From a checkpoint of a small mixture-of-experts model trained on Wikipedia: 118M parameters, 16 experts in each of 6 layers.
Below are experts of layer 2 (counted from 0) of a mixture-of-experts language model. Rows are named router (the router's row for the expert), down (a neuron's output weights, with its number) and show model dimensions 480-639. Each number is 128 + 24 x the weight over its row's rms, rounded and kept within 0 to 255.
Before each expert's rows: "comes before" lists some tokens at least twice as common just after its tokens as in all text. This comes from a sample of Wikipedia text that the model never trained on. Tokens count by the router's weight.

# expert 4
comes before: " | ", ".", " |", "–", ",", "; "
router [104 125 204  98 173 132 103 148 141 116 187 129 108 118 155 134 181 141 137 130 125  89 125 170 133 122  98 156  88 111 123  93 147 125  94 155 131 127  99 164 126 120  91 130  97 104 138 126 122 104 162 116 124  99  98 145 100 124 122 113 151 133  74  80 106 112 151 117 108 114 183 135  79 113 154 128 148 102 151 129  99  94 120 153 178 152 153 148 127 159 144  91 101 106 202 113 122  76 133 131  86 145 151 109 130 129 159 153 103 111 127 129 104 138 118  86 129 151 124 145 105 126 135 112  96 118 112 101 116 119 110 128 188 123 145 152 117 157 164 121 152 147  86 117 163 150 149 121 146 151 131 119 122 121 122 134  86 162  73 150]
down1 [113 152 116 148 162  92 118 157 145 132 162 106 141 149 146 120 106 130 136 170 134 154 144 103  92 133  94 114 126  89 169 132 148 190 161 119 104 112 173 143 126 121 136 110 109 153 156 128 120 141 100 104 129 104 116  98 116 129  86 114 175 171 145  91 137 131 108 128 107 150 121 145  67 112 121 178 118 167 113  94 133 129 144 177 122 123 129 146 111 161 120  89 149 107 128 117 136 129 138 153  96 153 172 147 106 145 128 131 143 111 100 164 176 167 150 121 109 119 141 112 129 129 204 168 144 148 151 146 118 119 126 110 122 151 143 128 142 152 115  75 140 114 139 129 144 176 104 122 136 148 104  97 122 110 191 129 134  83 111 127]
down2 [124 107 153 126 115 154 133 134 136 138 137 116 130 116 121 136 151 110 124 125 128 108  90 130 154 132 133 119 139 127 161 128 103 146 128 109 108 153 122 123 117 101 132  74 156 164 119 125 120 117 103 139 141 144 145 140 180 153 150 125 118 138 131 110 131 147 113 135 113 160 112 107 148 152 147 114 132  98 126 165 131 126 141  92 124 114 101 112 135 171 127 126 171 149 152 154 167 140 106 114 129 127 149 106 140 133  74 161 106 141 113  94 134 186 119 120 119 105 136 132 102 110 138  95 105 111  98 134 114 173  92  86 100 104  96 157 119 113  94 117 134 157 152 126 151 113 143  97 108 136 139 147 114 154 105 114 121 170  90 145]
down3 [114 152 128 133 134 146 166 107 107  99 119 135 115  86 115 146  91 111 139 149 125 152 165 130 101 120 126 129 142 129 128  95 159 122 108  89 106 108 161 118 204 130 132 122 138 154 134 138  94 142 114 134  61 116 103 103  87 114 135 138 134 125 110 157 114  98 125  76 133  85 135 104  80 134 170 132 124 116 101  95 100 180 129  96 130 116 118 120 148 133 112 110 133 130 119  96 158 101 143 128 152 124 138 142 118 143 100 131 137 149 152 167 151 154 103 128 128 125 129 133 101  91 116 161  70 133 124 157 101 109 160  83 128  85 140 127 120 129 122 118  99 159 103 164 162 152 119 123 133  96 141 142 164 152 120 110 131 147 140 153]
down4 [100 143 121  73  97 150 106 131 148 114 145 146 144  91 130  90 150 144  98 129 145 126 180 149 146 155 106 119 123 136 124 129 111  86 114 135 160 143 128 116 160 110 106 137 129 118 162  75 143 194 145 136 108 124 150 136  80 107  93  98 175  85 136 120 152 114 125 124 144 147 145 151  81 157 144 142  91 165 128 151 125 147 129 121  87  98 169 127 133  66 123 119 105 120  95 105 125 129 144 129 117 139 124 120 148 135 133 113 130 114 108 162 181 123 122 111 118 145 156 130  79 114 166 130 137 104 151 136 141 121 136 134  99 131 125 109 128 142 134 131  98 151 142 120 127 121  87 137  97 155 143 136 142 133 111 118 157 157 167 162]
down5 [151  85 111 113 130 126  95 162 111 136 128 118 125 134  85 132 141 126 135  97 112 141 143 102 109 130 119 169 173 155 164 135 115 121 110 128 173 105 121 109 153  96  81 174 103 177 131  97  83 142 167 139 113 139  99 104 126  98 111 114 128 142 146 107  71 128 146 128 131 150 156 162 122 124 122 159 129 154 125 120 198  97 124 114 125 176  73 111 121 120 131  83 121 153 159 112 155 166 119 106 123 147 101 118 127 126 129  81 127 112 140 131 117 170 140  80 141 115 133 119  98 108 110 149 145 119 164 146 123 105 133 133 130 111 132 117 101  91 161 138 148  96 120 144 149 161 143 177 123  78 131 131 135 144 119 114 105 135 139  89]
down6 [116 153 133 147 122 119 137 110 158 148  94 165 145 160 186 173 126 122 127 124 145 134 168 141 187 119 135 113 160 151 141 101 132 118  86  69 109  65  79 100 110 127  87 134 162 155 136 172  87 149 170  99 130 103 133 162 171 131 106 136 102 151  97 155 131 171 120 149 121 105 165 161 143 106 111 172  95 158 152 112 133 104 156 139 103 159 128 120 144 111 145 108  95 125 161 140 160 141 117 119 158 130 171 133 128 129 147 165  95 110  78 109 130 140 161 130 176 126 148 163 179 110 135 144 171 128 112 164 128 131 143  91 140 119 134 125 165 127 126 106 140 106 167 132 128 116  95  82 109 111 160 113 156 111 109 117 134 130  94 140]
down7 [126 152 138 149 117 112 138 117 143 132 164 157 144 137 147 122 123 142 151 179 105 127 125 148 134 126  80 167 134 139 142 126 132 147 114 100 150 150 202 192 177 109  97 163  79 158  75 133 148  87 116 138  97 125 117 125 143 143 106 123 103 144  95 126  82 182 118  92  96 112 104 155 116 133 124 142 114 159 109 159  95 109 136 120 149 113 167 119 150 144 125 125  92 106 125 113 120  94 145 146 148 148 162 141 110 150 117 129 162 133 140 134 125 169 113 119 142 175 137 109 121 143 128 168  94 125 165 102 131 156 113 141 125 140 119  77 136 153 118 122  94 102 139 142 130 118 121 133  92 124 139 150 133 138 123 146 131 153 100 133]
down8 [120  79 132 118 124 149 143 121 111 123 134  83  97 130 134 123 140 102 164 135 165 208 112 120 141 194 142 115 136 144 106 130 133 176 138 138 131 129  98 167 119 142 135 144  89  92 115 120 125 151 119  71  86 178 115 113  90 176 141 121 109 130 131 116 101  85 135 165 125 105  99 144 139 136 141 128 117  88 165 140 112 190  98 163 133  94 121 122 137 123 132 159 110 125 170 169 116  82 133  66 117 143 119  81 112 139 104 117 121 112 133 162 146 177 119 134 155  97 107 154 143 150 134 110 153 177  89 140 120 131 144 153 128 158 125 107 116 127 117 108 169 143 139 124 124 128 153 147 127  56 106 101 127 142 159 140 108 118 136 114]
down9 [ 87 158 123 126 139 137 112 132 119  91 148 154 132 112 141 108 121 124 128 144 109 130 122 156 134 127 156  97 125 157 143 120 107 126 129 131 163 104  99 101 121  64 148 154  95 134 118 153 105  81 126 145 160 145 112 126 111 155 126  99 130  94 110 157 110 100 121 122 126 106 155 108 122 190 116  72 125 132 112 103 113 165 137 113 125 106 113 152 167 106 137 135 145 148  95 164 136 115 120 155 178 116 146 153  88 141 163 191 143 100 105 130 144 120 131 132 126 125 123 123 165 156  64  88 105 161  96 107  82 136 135 110 182 114 141 109 113 107  97 146 205 128  87 150 141 146 120 141 118 127 142 137 166  71  77 137  75 125 121 129]
down10 [130 151 143  78  95 121 158  92 119 159 115 132  99 127 155 137 136 150 157  73 113 108 128 123 171 135 111 118  99 110 121 104 134 121 100 116 155 171 132 111 145 126 154 137 147 124 118 146 167 111  87 112 135 156  99  90 145 148 118 102 158 160 154 127 128 118 150 122 147 117 123 149 149 126 104 135 144 102 120 152 142 163  96 114 158 141 153  93 158 106 139 137 140 126  94  98  79  98 107 134  89 133 139 145 101 108 118 101 109 119 141 129 156  67 140 102 103 130  95  91 172 108 129 128 119 114 116 105 101  64 120  79 133 122 122 102 167 119 140  99 216 121 112 101 120 139 107 143 116 140 119 125 121 111  88 141 124 118  94 130]

# expert 15
comes before: "1", "2", "0", "3", "4", "5"
router [149  92 152 141 142  99 120 122 139 154 145 142 103  82  74 107 136 112 119 140 174 151 156 134 136 116 118 120 144 107 119 140 110 145 142 102 124 114 132 147 125 151 126 112 144 115  79 114 106 137  89 139 112 148 112 107 104 156 139 164 162 101 167 163 146 139 140 131 110 123 110 126 100 104 109 111 125 123 109 163 151 119 142  83  93 135 113 121 161 100 146 100 126 123 113 130 131 172 110 121 112  82 113 102 143 110 108 121 107 105 125  61  90 141 133 130 125 139 121 129 163 129  99 141 138 140 109 134 169 143 109 145 145  75 106 124 133 126  68 150 142 147 186 146 101 107 131 130 114 159 119 112 116 149  96 133 123 162 144 105]
down1 [122 135 100 140 130  90 124 107 112 170 144 101 135 109 117 123 141 112 138 118 138 131 160 106  78 170  96 125 120 162 137 160 102 138 109 123 104 101 103 138 141 135 104 133 109 161  86  70 107 118 127 146 164 156  98 142 111  79 115 138 115 118 122  78 129 125 108 141 137 112 148 160 152 141 147 145 126  99 130 116 147 109 133 130 130 128 135 140  82 126 132  85 108 103 127 147 103 113 124 161 119 129  97 123 146 135  95 123  94 143 158 129 186 140 134 112  60  95 125 148 134 208 117 107 145 119 124 137 150 143 159 145 151  87 156 146 152  92 124 122 168  95 131 122  89 117  96 191 114 124  78 131 128 122 148 119 145 104 137 175]
down2 [130 119 172 133 109 171  41 101 100 116 129 115 111 137 128 158 114 122  98  92 132 116 132 116 132 142 129 128 163 127  92 156 142 135 105 124 118 131  99 125 120 109  98 141 101 124 138 108 133 111 134 186 104 150 131 131 135 107 141  97 143 131 141  94 107 168 105 134 140 135 125 120 142 166 139 128 153 125 161 142 135 115 101 148 164 117 141  98  46 163 137 136 109 120 121  89 134 145 107 104 120 118 142 125 138 135  92 122 143 100 147 153 164 115  88 119 151  89 123 111 135 132 118 150 110 151 144 130 157 101 136  89 123 107 121 124 106 109 151 101 128  88 149 123 149 148 104 124 149 101 116 152 112 136 104 160 157 146  90  84]
down3 [124 135  94 105 101 141 130 124  91 144 127 147 131 144 101 168 185 122 112 110 116 147 128 134 122 154 145 115 138  94 141 124  79 180 125 107 128 111 119 120 124 160  73  91  79 132 125 133 155 125 155 100 139 116 159 144 128 105 152 149 101  66 106 129 137 132 108 134 108 126 147 123 158 129 132 131  97 131  97 104 100 166 132 154 162 132 109 125 133 152 128 155 152 117 116 119 108 115 152 161 124 132 144 157 167 134  56 105 127 132 102 127  72 139 129 133 109 160 150 121 110 138 143 145 143 152 153 136 111 132 160 106 127 135 114 109 126 146 199 120 122  93 109 136 134 106  85 118 132 135  94 163 149 116 177 147 140 138  95 111]
down4 [115 165 166 132 130 154 118 130 129 147 126 142 142 115  96 132 118 110 123  97 151 171 117 116 107  79 120 174  87 148 126 160 152 130 138 120 165  97 149 131 123 138  90 121 155 114 165 102 148 139 132 154 149 117 147 105 136 111 158 129 131 112 152  72 100  81 106 143 107 144 125 156 122 132 114 125 106 112 152 113 174 157 155 120 139 170 121 119 116 152 129  77  93 136 132 121 144 168 128 170 115 133 156 133 108 154  99 127 120 211 150 158 141 127 106 152 128 150 114  94 117 165 136 120 106 134  90 148 137 162 110 111 128 139  99 138 171 137 122 141 154  93 116 117 150 167 112 144 138 203 141 146 147 112 169 130 173 141 114 152]
down5 [129 128 131 106 118  98 115 149 113 148 124 140 127 101 157 134 165 132 137 121  67 132 133 141 109 131 118  93  99 157 134 118 142 144 114 135 145 142 108 113 144 155 104  98 132 144 110 139 129 121 108  96 147  63 114 153 142 128 125 105  55 124  87 157 144 112 137 100 148 150 142 139 132 103  80 117 137 142 103  89 143 133 127  88 138 124 149 133 130 107 164 124  99 113 129  95 117  86 140 111 140 154  95 148 111 125 107 116 144 124  85  64 111 113 143 120 117 131 114 124 108 135 146 140 121 142 156  92 148 162 144 108 109  99 102 139 128 117  61 114 148 127 154 145 104 133 143  91 127 174 126 139 146  84  71 147 100 107 110 127]
down6 [171 116  92 137 111 108 142 119 162 168 132 103 122 171 149 143 141  92 118  98 159 149 163 120  76 124 143  86 177 109 114 137 142 118 142 147 171 106 130 135 142 149 128 153 124 138 123 147  90 157 161 191 137 128 150 105 169 107 112 158 151 113  92 174 106 115  84  81 135 164  87  86 118 123 108 145 125 125 105 111 106 109 150 144 108 155 113  97 143 158  96 135 161 128 147  80 103 123 131 120 116 112 128 121 131 106 108 159 122 138  86  96 112 152 124 171 134 124 135 114 134 134 130 121 100  70 133 153  98 118 170 128 150 106 124 101  99 138 151 124 151 143 143 122 158 121 147  95 139 114 155 119  94 105 123 137 128 122 114  83]
down7 [120 115 145 201 140  81  90 122 165 154 126  97 148 144  83 136 177 124 158 129 161 151 119 139 111  72 100 122 118 136  62 111  86 174 107 135 109 113 124 188 108 112 175 115 166 109  82 116 136 128 138  93 167 137  88 143 138 128 145 132  80 133 108  71 161 136 147 133 128 141 115 163 176  66 133 167  98 136 152 115 119 113 116  74 126 103 167 125 106 120 157  89 156 136 190 115 139 155 177 115 118 134 108 139 120 106 130 108 174 109 116 124  83 122 101 132 122 119 129 117 146 141 144  94 124  89 124 161 168 153 152 142 133 144  98 105 130 101 184 133 100 110 143 120 119 119 135 134 179 144 148 169 122 143 149 131  99 133 118 118]
down8 [141 129 145 122  89 124 102 122 102 107 119 167 135 104 135 136 164 161 114 115 153 133 111 112 127  72 121 141 110 146 160 138 109 154 162 108 160  99  95 148  93 157 154 145 122 127 106 114 131 118 120 146 150 153 106 109 122 159 107 109 138 136 126 153 132 100  86 154 141 137 155 164  95 167 101 132 113 133  82  92  91 122  99 134 125 104 135 132 115 106  89 145 129 131 126 127 146 158 122 108 137 109 134 156 156 133 120  90 135 152 100 104 135 134 127 175 147 148 125  96  99 144 124 132 150 156  85 130 140 122 130 147 135  89 109 160 141 129 148 102 125  80 116 119 134 117 144  91 113 154 149 123 150 135 121 149  88 117 104  95]
down9 [101 118 132 151 104 113 107 148 163 156 108 182 124 137 140 153  92 102  69 144 133 160 123  91 135 129 162 118 146 128 151 113 168 118 127 113 129 134 122 121 155 169 143 143 115 133 123 137 131 125 103 123 157 133 143 131  96 105 128 120 152 179 120 164 169  99 105 101 113 108 127 105 147 160 147  86 121  86 155 141 132 140 126 128  94 125 152 136 121 124 128 164 102 124 115 122 126 118 114 160 115 115 135  70 111 113 188 138 106 159 135 177 105 147 124 136 179 156 128 162 126  96 158 116 129 146 123 158 182 140 128 100 147 141 141 120 148  99 132 130 115 119 155 117 140 129 165 102 106 169 129 131  92 155 171 142 114 135 145 124]
down10 [100 122 145 137 141 132 106 143 163 115 175  84 131 133 109 146 165 155 107 160 133 187 104 112 112 125 159 158 136 183 152 162 134 142 130 141 169 180  72  92 132  68 172 152 119 150 107 100 112 113 164 124 138 108 129 104 109 112 153  96 129 141 143 124 101 124 117 124 117 164 122 163 122 132 123 123 120 115 129 115 107 131 162 140  96 134 117 121 143 131 162  83 108 144  90 142 121 107 125 101 145 141 146 127 124 121 115 116 139 107 151 123 117 114 137 121 101 139 156 186 154 132 149 110 109 132  77 119 102  91  95 119  72 127 122 163 128 131 116 139 117 164 129 107 161 165  94 147 144 171 130 129 125 161 149  83  96 132 167 180]

# expert 10
comes before: "| ", "\n\n", "|", "-", "The", "- "
router [148 140 136 110 138 131 150 138 164 139 109 140 133 155 149 142 149 185 117 116 103 133 148 131 124 161 125 123  82 138 115 123 144 169  85 150 124  91 117 126 134 102 142 143 140 122 145 143 130 110 160 144 148 111 111 177 134 148 122 104  89 101 176  83 141  89 144 139 124 167 149 155 141 145 125  89 101  71 142 150  99 163 143 178 146 129 160 167 135 139 153 149 114 135 122 170 167 103 151 171 162 135 148  99 114 132 123 152 133 159 129 117 127 143 164 128 148 127 138 127  99 144  95 154 138  94 127 115 129 112 141 105 161 134  95 132 134 146 173 140 123 142 144 107 155 127 137 127  64 120 104 103 134 137 107 134 131 160 122 147]
down0 [105 111 168 120 148 170 124 129 127 132 141 112 114 103 144 135 126  96 135 125 118 110 129 158 114 180 125 143 106 138 121 131 140 105 135  94 151  97 110 143 109 141 118 104 127 117 130 105 122 136 104 134 102  82 115 120 123 106 118 128 118 124 157 108 144 129 135 105 120 141 138 136 136 167 103 136 154 172 102 131 133 137 124 108 179 131 123 117 112 137 118 118 111 108 120 168 163 112 155  87 126 132 170 142  88 143 135 157  97 120  86 184 139 117 119  84 108 156 164 179 154 111 129  89 167 183  79 148 138 129 114 159 125 146 135 143 178 123 111 112 101  93 114 116 147 105 116 120 139 110 155 102  99  91  93 121 164 126 182 122]
down1 [112 174 123 155 139 134 107 173  91 130  72 147 135 133 157 103 118 139 173  88 106 112 121 125 120  97 142 109 103 144 126 128  86 107 117 161 113 130 137 148 148 139 136 146 161  80 139 134 115 124 137 192 168 133 101 133 133 118 113 139  98 118 122 133 105 130 131 127 111 113  99 125 168 100 135  99 134 105 156 105 104 137 110 132 148  98 136 107 108 150 116 103 139 128 145 127 137 130 135 155 119 138 196 112  95 102 107 133 156 110 140 131 167 140 150 159 201 159 146 136 179 142 109 143 200 110 101 136  94 108 142 164 113 133 149 118  90 140 140 127 109 178 138 111 149 120 118 152 134 160 119 132 133 137 145 141 146 129 120 129]
down2 [ 96 139 148  94 125  96 160 141 111  85 116 137 159 131 117 136 157 109 104 125 116 147 127 109 125 105 158  98  98 150 142 122  98 110 117 107 128 118 142 153 166  88  52 160 111 138 148  74 122 120 110 143 108 143 137 117  97  86 144 122 107 150 142 122 139 147 110 101 119 112 169 160  91 134 121 122 131  96 105 121 156 154 172 105 120  59 149 130  98 124 136 164 153 119 114  56 130 161 160 114 133  90 126 156 112 153 107 143 179 105 152  87 115 112  97 124 127 169 151 139  92 107 131 174  98 105 110 112 130 162 130 155 107 130 131 168 105  60 138 116 131 145 125 138 128 145 119 184  98 126 168 104 153 117 135 127 148 128 100  92]
down3 [119 153 134 121 147 108 107 145 123 111 147 126 152 163 112 111 145 145  83 144 141 101 138 123  97 134  82 125 117 144 113 120 124  99 119 139 164  95 144 145 113 180 157  82 125 105 162 104 101  88 103 120 114 107  99 121 146 124 165 140 121 118 115 134 105 140 127 129 105 131 140  96 117 124 142 148 138 137  83 118 121 124 125 140  99 131 117 126 104 111 118 126 116 143 149  96 128 115 162 135  85 105 111  88 127 111 109  91 128 131  80 107 126 126 174 104 115 140 151 142 140 147 150 165 153  97 125 122 134  73 107  97  97 139 110 133 137 150 109 141 128 141  99 116 139 122 134 124 151 136 148 118 151 152  98 102 144  99  93 103]
down4 [121 128 132 132 176  80 122 138 139 148 132  97 119  86 114 115 110 147 156 138 151 145  99 160 148 127 111 112 130 144 101 150 114 164 112 128 135 136 132  85  98 118 136  94 135 143  88 124 142 122 157 144 149  99 145 153 134 120  99 122 159 101  81 148 141 182 141 123 112 137 130 139 151 114 113 168  97 160 115 130 124 120 134 181 155 107 158 103 105 123 131 114 139 131  89 140 151 117 100 130 118 122  81 136 165 131 129 135 157 101 134  91 124 176 163 142 107 161 125 108 146 132 134 132 155  91 157 176  86 145 124 187  76 137 137 108 120  89 145 113 101 116 112  97 132 111 144 112 117 107  85 139 127  94 134 137 143 105 169 153]
down5 [ 89 118 120  51 138 113 121 156  92 132 107 150 147 154 149 116 202 122 120 122 124 134  84 106 150 123 120  87 127  94 147 120 139 116 159 114 129 177 158  96  93 120 137  96 123 153  92 121 115 111 104  83 144 113 117 139 147 125 119 146 140 148 123 113 160 165 116 157 134 130 165 142 180 152 102 132  74 116 126 101 136 143 136 180 110 164  93 103 101 139 160 122 120 166 144 163 157 140 180 130 118 148 112 146 130 122  79 135 112 121 168 125 137  89 163 124 119 115 122 107  78 110 158 139 100 143 136 125 141  95 121 112  94  99 122 119 111 161 162 138 193 179 110 155 160 129 137 124 106 129 155 132  94 127 148 116  92 116 105 121]
down6 [144  91 123  75 174 131 168 110 116 153 139 152 159 147 159 127 144 146 147  89 115  90 152 132 113 138 100 156 121 127 145 151 166 164  87 140 111 125 115 160 120 102 156 140 145  93 101 148  77 157 123 120 123 131 125 170 121 156 166 160 136 140 129 105 169 122 148 110 140 116 102 139 100  85  95 142 137  83 152 144  84 141 162 116 173 153 114 135 134 175 113 117 108 143 140  96 151 115 107 129 138 107  94  99 173 110 152 155 107 118 144 147 153 129 149 158 125 121 143 172 140 142 114  88 121 121 119 135 146 152  94 101 118 143 157 105 126 161  95 126 118 121 119 179 123 127 116  87 144 140 169 137 134 126 154 129 109 133 141 119]
down7 [137 166 127 122 117 134 113 129 126  87 139 144 121 198 120 102 107 129 141 114 138 167 153 135 107 110 150 118 161 140 130 125 141 138 117 134 156  94 143 169 122 148 124 147 111 107 148 145 158 178 128 137  76  94 134 123 170 155 139 134 172 108 158 138 154 107 118 169 121  80  98  72 140 140  73 139 130 105 137 133 130 127 145 132 156 197 128 178 129 153 135 137 130 123 126 117 117 145 133 141 131 151 138 143  95 117 117 129 117 114 148 119 130 127 141 127 157 122 119 103 187 115 129 151 131 109 195 145 123 123 162 157  98 125 101 148 122 109 114 139 105 134  74 101 173 119 106 121 147 137 191 126 103 162 151 122 150 111  89 105]
down8 [134 145 113 145 166 107 144 162 139 131 122 133  83 147 122 106 102 128 100 122 158 139 124 115 132 135  97 163 148 116 148 108 148 142 106 130 111 209 135 160 150  87 190  73 165 152 113 129 128 162 117 126  96 160 132 129 140 154  87 105 144 115 106 128 123 168  95 147 159 131 114 165 117 100 111 146 104 116 108 113 119 121 130 153 102 136 136 104 158 128 164 143 163 105 104 134 120 126 109  95 149 139 111 172 129 160 148 132 134 176  95 124 189 100 138 132 215 139  75 122  97 117 170 139 177 136 138 130 115 126 103 136 144  97 120 114 117 124  94 127 130 136 109 145 126 154 122  47 151 116 179 118 110  94 129 127 106 133 149 122]
down9 [115 180 105 119 143 127 147 150 103 156 130 137 124 125  92 107 108 171 139 188 159  92 126 106 138 139 132 128 108 119 156 133 125 159 134  91 144  80  65 175 126 141 103 115 153 118 173 152 139  93 167 142 124 120 124 136 126 137 127 118 132 171 154 125 173 162 161 108 128 141 174 156 169 141 112 122  94 117 159 116 108 107 128  93 131 131 144 107 100 158 139 125 169 135  87 151 117 140  91 125  93 152 167 159 107 109 130 123 169 129 114 104  96 120  93  72 139  81 136  51 115 113 113  91 126 141 160  95 120 138 186 140 149 168 162  85 115 146 160 121  98 114 127  96 105 140 131  67 142  82 121 130 110 119 136 101 149 135 149 117]

# expert 8
comes before: "\n\n", "\n", " The", "0", " He", " In "
router [172 168 139 133 158 140 117 148 140 133  65 140 152 126  94 122 143 114 114 101 130 154 127 163 111 124  97 131  97  87 148 116 123 140 131 113 121  82 149 104  83 150 132 129  75 119 132 136 117 109 144 120 106 108  87  96 117 123  87 169 128 123 116 124 125 166 144 102 129 148 135 101 132 151 104 148 128  88 118 119 120 134 157 158 159 124  93  94 117 123 152 109 128 103 136 169 141  99 105 116  88 150 139  90 134 141 116 117 143 124 124 138 179 134 124 160 130 124 182 147 104  79 157 138 138 112 107  90 129 138 133 150 110 100 142 128 130 136 133 112 148 155 113 100 124 126 123 132 100 111 119 130 130  86  96 130 129 173 118 132]
down0 [101 156 155 127 120 125  86  77 117  92 131 108 107 113  72 110 206 138 135 131 109 162 103 120 196 152 144  94 134 128 119  99 140 160  85 152 114 137 119 133 114 101 163 145 142 125 154 150 123 138 136 182 119 121 148 115 115 125 149 106 154 116 128 132 109 110 106 147 128 117 128  95 113 114 136 155 151 117 159 151 109 126 132 156 111 176 107  99 113 136 112 111 139 128 144 124 180 110 148 120 125 140 154 143 114  98  86 143 129 161 137 100  96 134 119 138 124  79 147 158 104 138 119 109 113 116 111 104 156 140  88  91 111 115 118  97 125 119 103 144 113 151  89 128 128  83 132 114 133  95 132 138 101 141 157 139 157 173 131 148]
down1 [128 141 139 123 153 124  92 158 122  76 120 101 125 126 118 115 118  80 159 143  67 130  79 113 167 116 116  83 132  87 145 133  63 171 108 114  98 120 136 102 147 142 142 127 114 138 138  94 125 119 123  81 124 147 129 149 147 151 192 136 143 144 165 123  99 164 122 160 136  92  89  73 112 140  90 109 172 148 103 125 120 113 141 102 129 141 164 111 153 118 130 142 132 148 125 137 103  95 153  57 115 119 118 115 119 132 116 132 150 117 116 149 124 177 116 142 141 160 103 104 158 106 147 140 133 155 101  99 113 179 131 123 128 145 163 107 112 100 129 127 139  99 105 157  81 115 182 112 166 136 130 156 103 130 138 114 101 120 179 121]
down2 [146  91 109 140 145 127  73 108 145 143  99 104  78 128 113 118 114 123 126 140 115 107 144 112 107 172 119 129 143 109 106 140 128 147 172 145 184 172 132  94 117  99 166 133 130  96 150 161 145 104 154 140 134 116 148 119 121 133 121 181 114 135 134 115  83 154 177 128 137 131 145 122 123  89 109 118 143 119 137 107 140  98 132 104 120 124 125 130  99 115 103 176 148 105 138 169 129 119 102 134  95 143 105 101 132 154 128 131 123 147 125 123 122 100 113 140 139 140 137 165 142 123 152  88  90 134 110 161 138 102 159  87 105 178 157  98 159 173 101 113 127 113 118 136 146 113 125  96 137 114 136 124 159 139 152 124 110 159 121 129]
down3 [135 144 125 128 131 169 115 128 126 109 129 120 115  97 133 115 153 108 141 112 102 123 137 154 144 135  97 120 122 146 147 172 127 140  91 146 132 156 136 138  95 121 111 186 117  73 126 106 145 127 125 113 115 136 168  96 126 157  86 134 148 102 120  89  56 143 100 119 119 110 131 129 136 112 141 175 183 112 139 104 123 169  78 162 140 125 137 168 147 133 154  70 108 138  75 147 129 135 114 119 160 145 113 151 114 134 129 159 116 104 119 118 139  96  98  85 135 127 132 133 138 107 133 126 106 106 160 154 141 127 123 121 156 106 136  85  92 100 132 112 127 121  93  92 163  95 147 113 134 136 124  83 172 142 127 128 107 168 166 163]
down4 [148 130 123  92 139 156 107 126 100 143  97 117 141 129  77 131 138 107 139 127 135 134  96 149 111 129  68 124 130 100  91 105 123 137 105 109  98 130 120 171 132 120 135  74 144 146 162 121 131 114 128 159 173 171 110 189  75 158 127 140 102 150 126 139 146 107 118 103 147 131  99 140 127 147 113 119 153 119 133 121 136 129 140 157 109 138  93 101 121 124 135 157 129 116 118 110 146 111 131  80 114 126 153 109 142 115 119 197 157 120 148 143  94 112  74  99  81 149 137 108 171 146 152 122  94 150 164 126 113  79 153 102 124 103 153 148 139 133 130 142 132 128 125 108 119 128 134 115  95 124  92 149 153 125  80 111 106 103  78 153]
down5 [115  69 174 124 127 124 114 112 152 110 103 141 126 144  92  69 142 154 116 107 165 138 106 116 109 143 142 143 139 131 131 116 124 121 144 109 145 131 145 152 100 124 119  70 157 120 106 124 198 160 103 129 116 142 132  93 116 173 135 107 149 150 164 122 122 154 104 152  72 136 134  78 140 122 174 130 121 153 120 108 105 142 151 164 126 171 140 130 126 118  85  93 123 174 165 144 126  95 166 106  96 162 133 143 120 129 119 122 134 120 117 151 149 168 133 153 115 153  78 145 121 117 116 154 133 119 166 129  96 121 132 158 141 155 140 105 123 100 101 145 148 157 123 149 122 135 138 146  90 133  69 140 116 140 113  99  72 131  78  95]
down6 [134 103 102 123 113 131  67 140 123 128 146 131 171 127 128 126 132 104 123  91 152 147 118 178 111 178 133 122 132 136 142 119 184 163 156 173 122 134 140 137 123 117 173 158 128 140 120 119 141  95 181 126  91  86  92 104 135 159  88 160 125 130  78 140 120  97 200 120 139 122  97 134 154 113 126 141 181 117 132  80 141 143 119 128 131 150 128 133 133 133 163  96 130  85 230 102 146 148 142 162 140  99 115 102 108 159 152 151 119 128 132 145 156 109 150 144  75  97 130 116 169 101 134 141 109 127 114 107 160 104 161 159 141 105 144 139 132 119 135 129 165 124 113  82 124 187  99 167 148 132 131 103 195  99  97 180 138 150 172  98]
down7 [101 179 118 128 177 110 143 137 109 104 122 131 176 108  93 112 137 166  92  99  97 151 149  86 148 117 103 119 141 118 149 116 146 129 116 150 114 180 133 100 166 143  93 171 133 149 147 139 114 135 105 116 150 121 134  98 136 133 126  97 189  74 169 110 156 129 109 179 156 107 141 112 110 119 116  94 132 122 112 109 171 117 112 139  86 128 114 113 118  96 146 141 129 128 137 132 107  82 124 130 153  70 122 180 103 106 123 151 160 136 191 134 115  91 148 107 111 138 119  71 115 102  85 118 192 119 156 133 162 123  96 106 152 128  79 117 133 157 119 100 113  63 120 132 161 113 141 120 132 118 139 130 153 129 115 130 149 153 109 168]
down8 [116 131 178 121 125 115 126 122 135 152 110  97 121 154 141 135 111 121  96 129 141 124 163 126 162 141 114 163 119 154 116 125 158 145  90  97 177 105 135 153 186 145 165 187  79 115 149 134 190 109 162 142  89 103 139 176 114 115 140 147  92 167 189 140 175 111 173 120 102 126 121 144 128 107 143 141 145 110 125 105 133 125 114  99 109 129 115 141 129 122 185 119 101 132 119 103 102 123 109 133 110 131 116 154 135 123 148 119 132  82 117  95 147 119 151 137 132 106 161 167 154 147 117 123 137  96 118 112  93 118 109 146 154 137 133 103 127 155  78 133 122 146 134 149 103 110 129 115 163 149 130 159 105 112 174  74 108 104 135 153]
down9 [117 147 159  83 126  94 108  69 163 150 156 174 152 105 160  96  87 136 182 157 112 134 131 127  91 106 144 126 131  83 138 128 106 103 130 180 143 107 144 200 125 136 164 110 144  92  68  74 129 126  91 120 112 137  81 127 164 104 107 153 134 116 118 125 145  52  85 156  82 112 126 107 134 135 145 118 151 142 109 106 112 132 138 124 144 101 105 152 143 151 117 132 185  98 146 121 127 110 112 116 174  93 132 138 117 149 137 109  96 128 115 124 145 148  93 122 143 122  81  96  61 148 134 122 129 113 121 142 153 137 126 104 139 133 112 134 143 101 175 110 166 118 113 199 141 146 123  86 121 121 170 121 116  92 132 161 148 155 170 150]